config.toml
num_hidden_layers = 11
hidden_size = 128
n_experts = 128
experts_per_token = 4
d_expert = 64
d_shared_expert = 0
hidden_act = "xielu"
moe_layers = [0, 1, 2, 3, 4, 5, 6, 7, 8, 9, 10]
router_score = "softmax"
normalize_top_k = false
routed_scale = 1.0
balance_loss = 0.0193
balance_bias = false
router_z_loss = 0.001
router_bias = true
init_std_router = 0.0301
lr_router = 0.000863
vocab_size = 8192
norm = "rmsnorm"
norm_eps = 1e-05
tie_word_embeddings = false
optimizer = "adamw"
learning_rate = 0.00222
beta1 = 0.9
beta2 = 0.98
batch_tokens = [16384, 32768]
max_seq_len = 1024
train_tokens = 241900000
max_steps = 9856
dataset = "wikipedia_en"
Below are experts of layer 7 (counted from 0) of a mixture-of-experts language model. Rows are named router (the router's row for the expert), up (a neuron's input weights, with its number) and show model dimensions 0-127. Each number is 128 + 32 x the weight over its row's rms, rounded and kept within 0 to 255. Numbers have three digits each.
After each expert's rows: a language model's description of what the expert responds to. This comes from a sample of Wikipedia text that the model never trained on.

# expert 53
router:123131099117097142155096113168173138105164170161153142146118166157163070165106149058097115085137136118093160154096086103136124147136147104082188091181194159148179178102150136131126131126145183097080093160151149165128182148093175155172142162163090104118128091105119162165151113167096144161159156153167090106163103162173159170100120168113158166068146159092137144103146107076080185153107
up1:180117119144100125144177050105093203143151204127165146116126106148133124132158040107196090068160122078132135103101155162134133052112167096135141159139160112106133106116128115119147161140146098151122157147098081145134117178162083145169145102109098131108013160156130130114178136153138099157131147123091127093157088174138154158083106078169150115096126108128088127147148095100123130173147
up2:095131202154146205146150159128130129157119135090160114069127080166161101128171158113185120122130099150120123128079152100176114069107152143107111144118150114124201160117063131152148146102128187152116168103089123096086163182126122109155131118117096162096054147144090145185144062159099087090163079147072097123159124124132151140160130113139160131074149119085116110171165152067113144187149
up3:188076130115117138158160114096142108151179129117128153146128175096156120116158128117079067190135166136152167086154080097114121143142125131064094106134136150113088086105138164149108139025130099153059155166151105148098111130145117170184120161213142141121138132156127150106162144136111172170157155163131138165200164078140099160076121149133141128068124101102091095152179177089140165109129
up4:171136102070095132137112127139129104147134148103119140215111117180155151149112087217149156104084139115072087128132129190125116164097147109138154141114177104122183135127177095082114116174143153119078107129146162084135116132130118149103142111140130166095223155122165103138136137146135101097146132138202107073092127165112161072170120159202148124043079135139115160124109085125094166137158
up5:124149093129171137129106172101097089194138102133111137152088135138162113172132112104177101142074143085154081129118111177168134134157098149146098124093134118080098133124084138177146076079118141163092040079085139133132161119113177109135139127108165222109158110144146182091095115104114120120151131138157152045156118105125107133136067088199175169090122130139157193122088124126168157167140
Name fragments. Pieces of personal names, especially surnames and first-name starts like Don, Mari, Ron, as in Rudabaugh, Bergtraum, plus some numbers in table lists.

# expert 49
router:123097052072129144154094139163175156114157150159155173159118146169156096136095170083123123107165178086088130162108093073167120135114165116115158086143162181133163160095116158113147103131141146128109108158144160134112171161090142118147131163149098127077108102097106170171142076153086137137118169172138066123107119185163116180134138143101146200063130175059159182116195110125116158168115
up0:140086152118118136059149160115079135097153105202147123224095097157115200186127142162156140068104086137137141084087163145094182176139096091130108130056184068113106150100095162113063174142140149121091162139105128127127098123146106114145123101158142174080134151104137137095122121046146095152178153157111117080125135122112118146139061091169120183127142149139142128142148140154104122135144
up1:129115150138073162135155108111196155191211143114191165089130131125115175209143147081122105135114160084116143117120101131123201092118139122080172126130092111102126087141142149097138132081135147141123089090112109083131142131059138132215132125097150122138154110126101160095111132104074133093054128079115163105098159104157187170156121120108102114094148111113135164136151148100095175197172
up2:189091115099126162156155121132155084100142168146102104083196209140110138118160150104119137109194126162141096123122159040123116123079138100118200151109131167124087109132144112189063123107110116111166159077151149108089089116116071110111109171077130130133136062099130104131119144094104125088108131108170114119105095116147126165081146154073099076098078111075158091123178138088142132150075
up3:116142123130144104130149192082076088160137151170112143074072149134116137134109132125093101198082141080131117166152152166166073121117171162133106115163180133131158112149112144134126114107130122086123097142147128105098124176090178114183150129095122140104092153074115130193120138150146189130119110129107105092150072173185169067069060081199107160096101152138185142135126164151061146120112
up4:113117125115117111133124155159085115143118158145147178116148094222229053134163175179125123149094087165109169117103104129088114100134196170081144126091119149115213149145126119136125144089136151139109152197171102146106121132160161124150136138140116147069136149122152145136180088140070108094104151113083068110058136174109102138160128181138089122090142135139079136091164125104102131166141
Spaces and name-initial pieces. Bare space tokens before years or words, plus opening pieces of words and names, such as Re in Restaurateur, dis, Em, Han.

# expert 57
router:125085095100108133145089114150138160084136148158150135174097166175153089150088118096118113081180161079068108162084101092168110105139167101077155101193208152120164140088160143170135098136141153099098109140138111150165192151101149153158133162124109109109118087105123154177132103165097167159136124177134102146123088186196128157075116160131153166105108157097159166087144092100091152171067
up1:131085144146076092096152114063117178130129126143087163171114150151120142102179097128124124061163132079161121141114153170143130157178155151095120122138176115110150140153165155178161167140145135098073095107127134117093120123153143123181108113105131158108077202096196143140178108109099154196184149141086090085171148181085183150115107113186151104168072157109116126101119163061136095146112
up2:096123133141093094128116103125157096127152075125152148122133119102114146118089110199051128177093108143126134158193090136178146132082192152193087110051105091106126118182141159073103121143108166168111153176132099099125095080149105131095169133098103179194134160107164117091149098130126122140175169165160138132086113103177106118143109154140095195157140192138131109078103138192153116119147
up3:154176170135119117163152135087090147119115111135110139180093180177135146122153070204171100084156163149129142140130193126160175098140144111086101180100127101094094138118051166147153165094154114075169103191130076126122124132129094126130139159101169154109133107125097173190144107125138125144156122161123075104077099181082172063076120129122146110066122126146195146104116172142163124157137
up4:162157130145118174105112151124141162159101173106113117115118136147137143091146096132152141129122142109135134116162132128088128149074167127149129115117096123155148110118177130119124129175110195080175122046086126117177184142097115113149147113148190096145043097132030105149105158100153083179097159088126130107161082124112207140176138121114188206133140174129211183115161128127153135139136
up5:134117116147143138127125155181190141100131133089127135162153217178121115107141130082068149108076142111088137128176167117102120130119087096121122107159197101088167083130105121084185139097119112170168123088115114160123174113089125150114111160119160089120086076138118170127198146148123122125123131107110145137181150151146133067153079154100098212123113193140066098156069175121103157135183
Taxonomic and foreign fragments. Pieces inside species epithets and foreign names, such as en in taeniogaster, gin in Iginio, and starts like Or, Bra, Vel.

# expert 58
router:105102113077121163168095092169172141110145173155145179167112162185146087170106166098081095072150140103080125138092102091168094130159163118106162104145208152164162146123106166126132124094156163096074099164155145154139140156098135144166133159153107082124071078094109155148154086147090153163099152165164097127126127150151154175119106137116136178064103151100151148108210104103096192139117
up1:094082122224108093082126112130126122156141160145169139158149087155135127061132166122118150124120138125098100081151082111123109141132163141121190149056135113207137138122132071160096124111145101156148170158117132147123134134132164164160092195127094163084115107142149158100161137113170149166163099147161128135148116124090093199161209079135169194151138129110086068138136066146110160154168
up2:104193124155099088141171152123129167095112091133146168077138146175168068116129149134150066164095138077097114118168115118149036210099113123100156090195146119171104095137090153114122122164118109070152105158060093116151138100117091182095131103160166073119085154123150179115125160132154156140116105126147147194097167160158138141177115158118093163126159080113177098125130126134091118123109
up3:104184134100117137129195156147121164141232137114140162137161103096143075157141123155135107124115095157094125106150145156076118159135113125107119077106193137134140160142090141126143104142137135123069134128100174141107133129153155187141186151173068143116145140165152109170154113055101108074099147129131173142094169096100135125095151096156095176121094067110140051089052110126085154077088
up4:127070135115101146098126126105141129143151081142135134172069120102143170130167128162133133094120127138137109120045171145142182110101124037104107136096156105114084133120144106126156129080105138152136147121132033159143134137161120104105111101155117121180087089214108130106150063115118148160144113146095182056065098175126150119073104090070101165106103128117119129154092177164135162201134
up5:080113076088065124131105139168176146132158120147112124208060115109121163104114104123108138133146069132120106099130157103098173154134094062131120109104128097132144116129095140137158085120100109050091169154142163106110114106108118128148108173083099106130130138113146133177121130114157115129128171139098125126109189156097188095136180129174189229152076072115158093145078094111101166077168
Name-opening pieces. First or early syllables of personal and place names, often foreign, such as Bou, Kir, Brad, Ber, as in Moshe, Beersheba, Despina.

# expert 15
router:094130084149111145145085127128146153118131141128151148122137124126153080214097072076102108094116178105117155140088051106146087159093194115082164111169167152113170179122160144177154124104118158095103101159179112153143164173080128152170130139134113070089142080112100132141134121158102147153100155131154062118068111156172169185091113141121158163092101169117167148085197123090105135152114
up0:049090041122163090162112110091119155103100172125177178100130127096089145155126100167161088084158168163143120119085128074127080177168147121135109168119158093173185173161097120144087143136151144177162121147133140181149134143123048156107212122141159136124129098171095117127100142134141106110123154152142130105168147169173161082092133115153157124122172126086118127125146168176103190124091
up1:065139128158151127074120141142158091127094183125079103128141118116142147119112133160161108133090128067123130146099131105083140150173120133108140131085117075101160154098130136099074073121140130151130169108094105087121175144122147153090158168202082176122138152118162144100120092157109189214139141104112106117204169087172140128158113117177131155151135129141232065114122093085101098136187
up2:202149075154119120110168160129161068134154145131175107108134138177110094133113152122136140135102159098172087102111121158184100123087128140160170121087122148127112066119151109150145152141131098131144030109099154110198167120079113117149121112099146159128104109112162111190101135152132162134101072150144154090177179154144131127167145126079070143162113086034165106111134138163049153155169
up3:163168121100126119104163089149118165142116078146074125102140143176192130147128099113149107138164111067138179134098127108185164124131161141115138113156099170173180153171062162182132158127147094107088068093097129172080159141094134130119165131139153087158042128107105189164084150136139165171131185103106119135165122063156154100127146175094124144101125186115133095087133142189148078113144
up4:042144132106153050182095092125121120116096163110159143104099116151146135162107092104107106121110128124135192134116099119132127138084176153151173165162149096129138164158200115128161153127120167099121176103121138177209180113082142102146129129077171085131049127122119164112127139111084131099080166137115114123107144177217115100155131139140199102096168180125109103123159162160157102097101
South Asian name starts. Capitalized first pieces of names, often Indian or Arabic, such as Jay, Mah, Har, Cal; also y and 9.

# expert 59
router:078084071108093121198093098141151097110149167157162150121139161126169125173132129108139154086158167075155161152075096118161103124121172109055121120174148166162198185144149212167194144122145130113079103163200106141103126141105145160141160150125165087112127056162087100129143137147094142151110138177173082137093135152139140126093139128102157169126181125126151127104173081113128129118104
up0:153100145090153212147123164120180150115107129097090209117114103118109133176160132086153183164108138111119086088118042075108170179097113153103169150123115181159071182129164099080087101136121115119106099104152103161145103139091098145129085187101126115091148099160139131083076089135162079133152110139085098128179152132139078150135116193103130123129129097093176120112103086111144155160099
up1:141068156129093131166136164150149115141168145093083133141097167114045138118144170198175140066081110167143120146172153101130153159169152153100173149166158109193106128140154118106091117096108171098083101153143108137192137141122134121153077205163121109143090122118122144129175053123146097137112067152092115160146176124136074117164120145109155079133137160099139161157097164115126109179060
up2:125107077126061135174076111131191165134145088121174180148114147106090090103123139096106117134059113113128135151107101093179190071148148157123097132133150183131116078153122080212083096126127101028172123158119112179122128118118103125116129138172167118090155166079111137138101112166132125146145088084137119080139166138096161087059126178099122119132140156115143151077114099108141149182115
up3:136161183104119126168098042093132166140122118126168191130115072137160144160104114074077103138076136121152071076132132118136139108147206141152087112143133143119155145140134143146104100129083089095154102134126107127120127136110137191090118102126095091144080137098110147124112114131146146126134155116127070061091152139181156123064177185160220072110148101159059091108141140106144165127183
up4:160172152132179133095122109129158092106195068103082124128131136163108104078118151153123089094057109144074220157143122160129103137182149137154107111131168084125139142160124140121111081167112148183088164134121155165144194083118132076157165102161136110178063147200125133174104144112185137116117073155120122112136118175125193122135147089156091168165139099115157125142139068141122159126148
Vowel-ending word pieces. Word pieces ending in y or i inside names and words, as in Gargoyle, Panchayati, Jyotirmoy, Foyt, plus first names like Ray, Tony, Brian.

# expert 32
router:111130110123095150155088132179147130087168143183157133153110191135160076142101151103093122121190135095116117137099135062132140176110126099118176049148155122143154169113116148179136114100171157111117082176181064144137142151084145175148137180178133126093097068131135179169122105142094172166085116185144121113096133171113145178086124112104150186082125161093160144084152130096087148142083
up0:174126085127116126143145122122132144125106163118105140188088106145117105126120083137141157110097134135123107118081145135107123149071165135097108139106190100145148121114103165155109106080145208112051086137150124168154102106202124147126168131131130084170126207089099128116103134155075125166116095129172069220148100164152145097083092152163193142137155100150172094168121154178177075176129
up1:166110126122114167151110107183139179078149110110200086165150150117138099068129089206148071057085123165138174088116138144092095130147121149137101156115155127105137142156087108112171108101208117140121125155096153198156089112078078116109115115116157111107097083135149147153112156106115079129155076106135140140089054141153143124093111160054119120074114125105100086150092136172129165119174
up2:130106116150097158095131149077110150105112137154105133079120070166164098113147098172174111095091119149159086102083127165090101079166164131087094175137201114142084184107064124159139120064130156137020130142110108149169149101152093153115134124091155105141126138157102112129127092127117103115150129134150058206110156103138116136040100098105116131109150133154176101152101142183167089122153
up3:088118148136134142096073100116104182096161143123125171108112169107130069121092157132195096129059114187135159116171137111150131099131118163120142123107107147182157097091166085206174149162146121137079101086140097135193131107119158135112078202159130156131141118073110111093110114110103074178094118167173207131107070080149090140084157144103100134118128089096138131161134122134112080093162
up4:147119168167147155111133135111185088150129193174118183162121087121135088128100158070114083181172121101145051136128080126154098216084116116125183161122087128187139097165123154194135139109164099099056140107124094147161132125120110154196153154147135128128138087176069128130148120138158167148118112132090135049167122123144172141103124141164114159101111063119102160134150126129124123087087
Commas after openers. Commas closing introductory phrases or places, the after prepositions, ordinals like second and third, and decimal digits in tables.

# expert 23
router:105090097079096171136125089166140131085161153180167163129112150162154113156104168113108105096146121126089121138102120089163122161120149096115115091167086169160164146066127168145131073104130158090094096134168096137139149154068161180180133147144104083138078107146132135166192100159118146137055142165192101109082123187140127178079142137075196165086141136142164182111147081098130146106136
up3:086132091128101175167121119145074165114112115112119192124031106132130063088124155140129132141100137084091137156113151137101109122060116182135098148101084178178171149032128106096135113132136143157145142074156157146120132145195117130123171100139102109137122144191149198055149128152184097167105106172123106157144150172158120075161157170107153141126092149129123155142105117153162096166134
up4:125120100112136121148098091094182081161183101147099174139142192094119152182138118175190146203110107139116104169149073154123119136127208127137156085138098110168101098074085186182142141160158105066184099110131090143084174170146109155148097112166077159125126115118129131095099115099159104147143190064144117145130138118136116160182110105085179089157147139119112133131146100106069127119145
up5:069131164148114142116130163121187128141154138167168175119146159159145147180102119116148149164089125137060095182150115077132109108096136144097154108128156120164150071165065153108159164126140079115148060140069097107113155163105102135077100119093131091133184120160127066141108112148143127136136127123110092110077116080155147146129114037198161124077155111104132150193143132043139095107102
up6:157171098191083100157096054146191125126178115116140079126093104100185130082160160177128153112084135110111153159136133156117051096167166120132102201155157092145097143107082095192152164137171118095103112140176141127087142158109133118102132112129166172107101146147123107160161148137140108132159127083144066170110141201099116139141152030116135099155110123159088099160151151155131120153109
up7:090108168061162127129126161180158095164162097149144180146113105142175075123126134111161065159169110130071130126156110109151147068150143074131092113131098140081194126153146133121160099104107127115118123082039133122096101108120148100093210145129162170123137112121108100148134099119151158100089147175105165133124102053118144125116126159154113105121193095131102125104143075078152228123101
Prepositions and modals. Prepositions and modal verbs after a verb or noun in running prose, mostly to, in, for, of, would, could.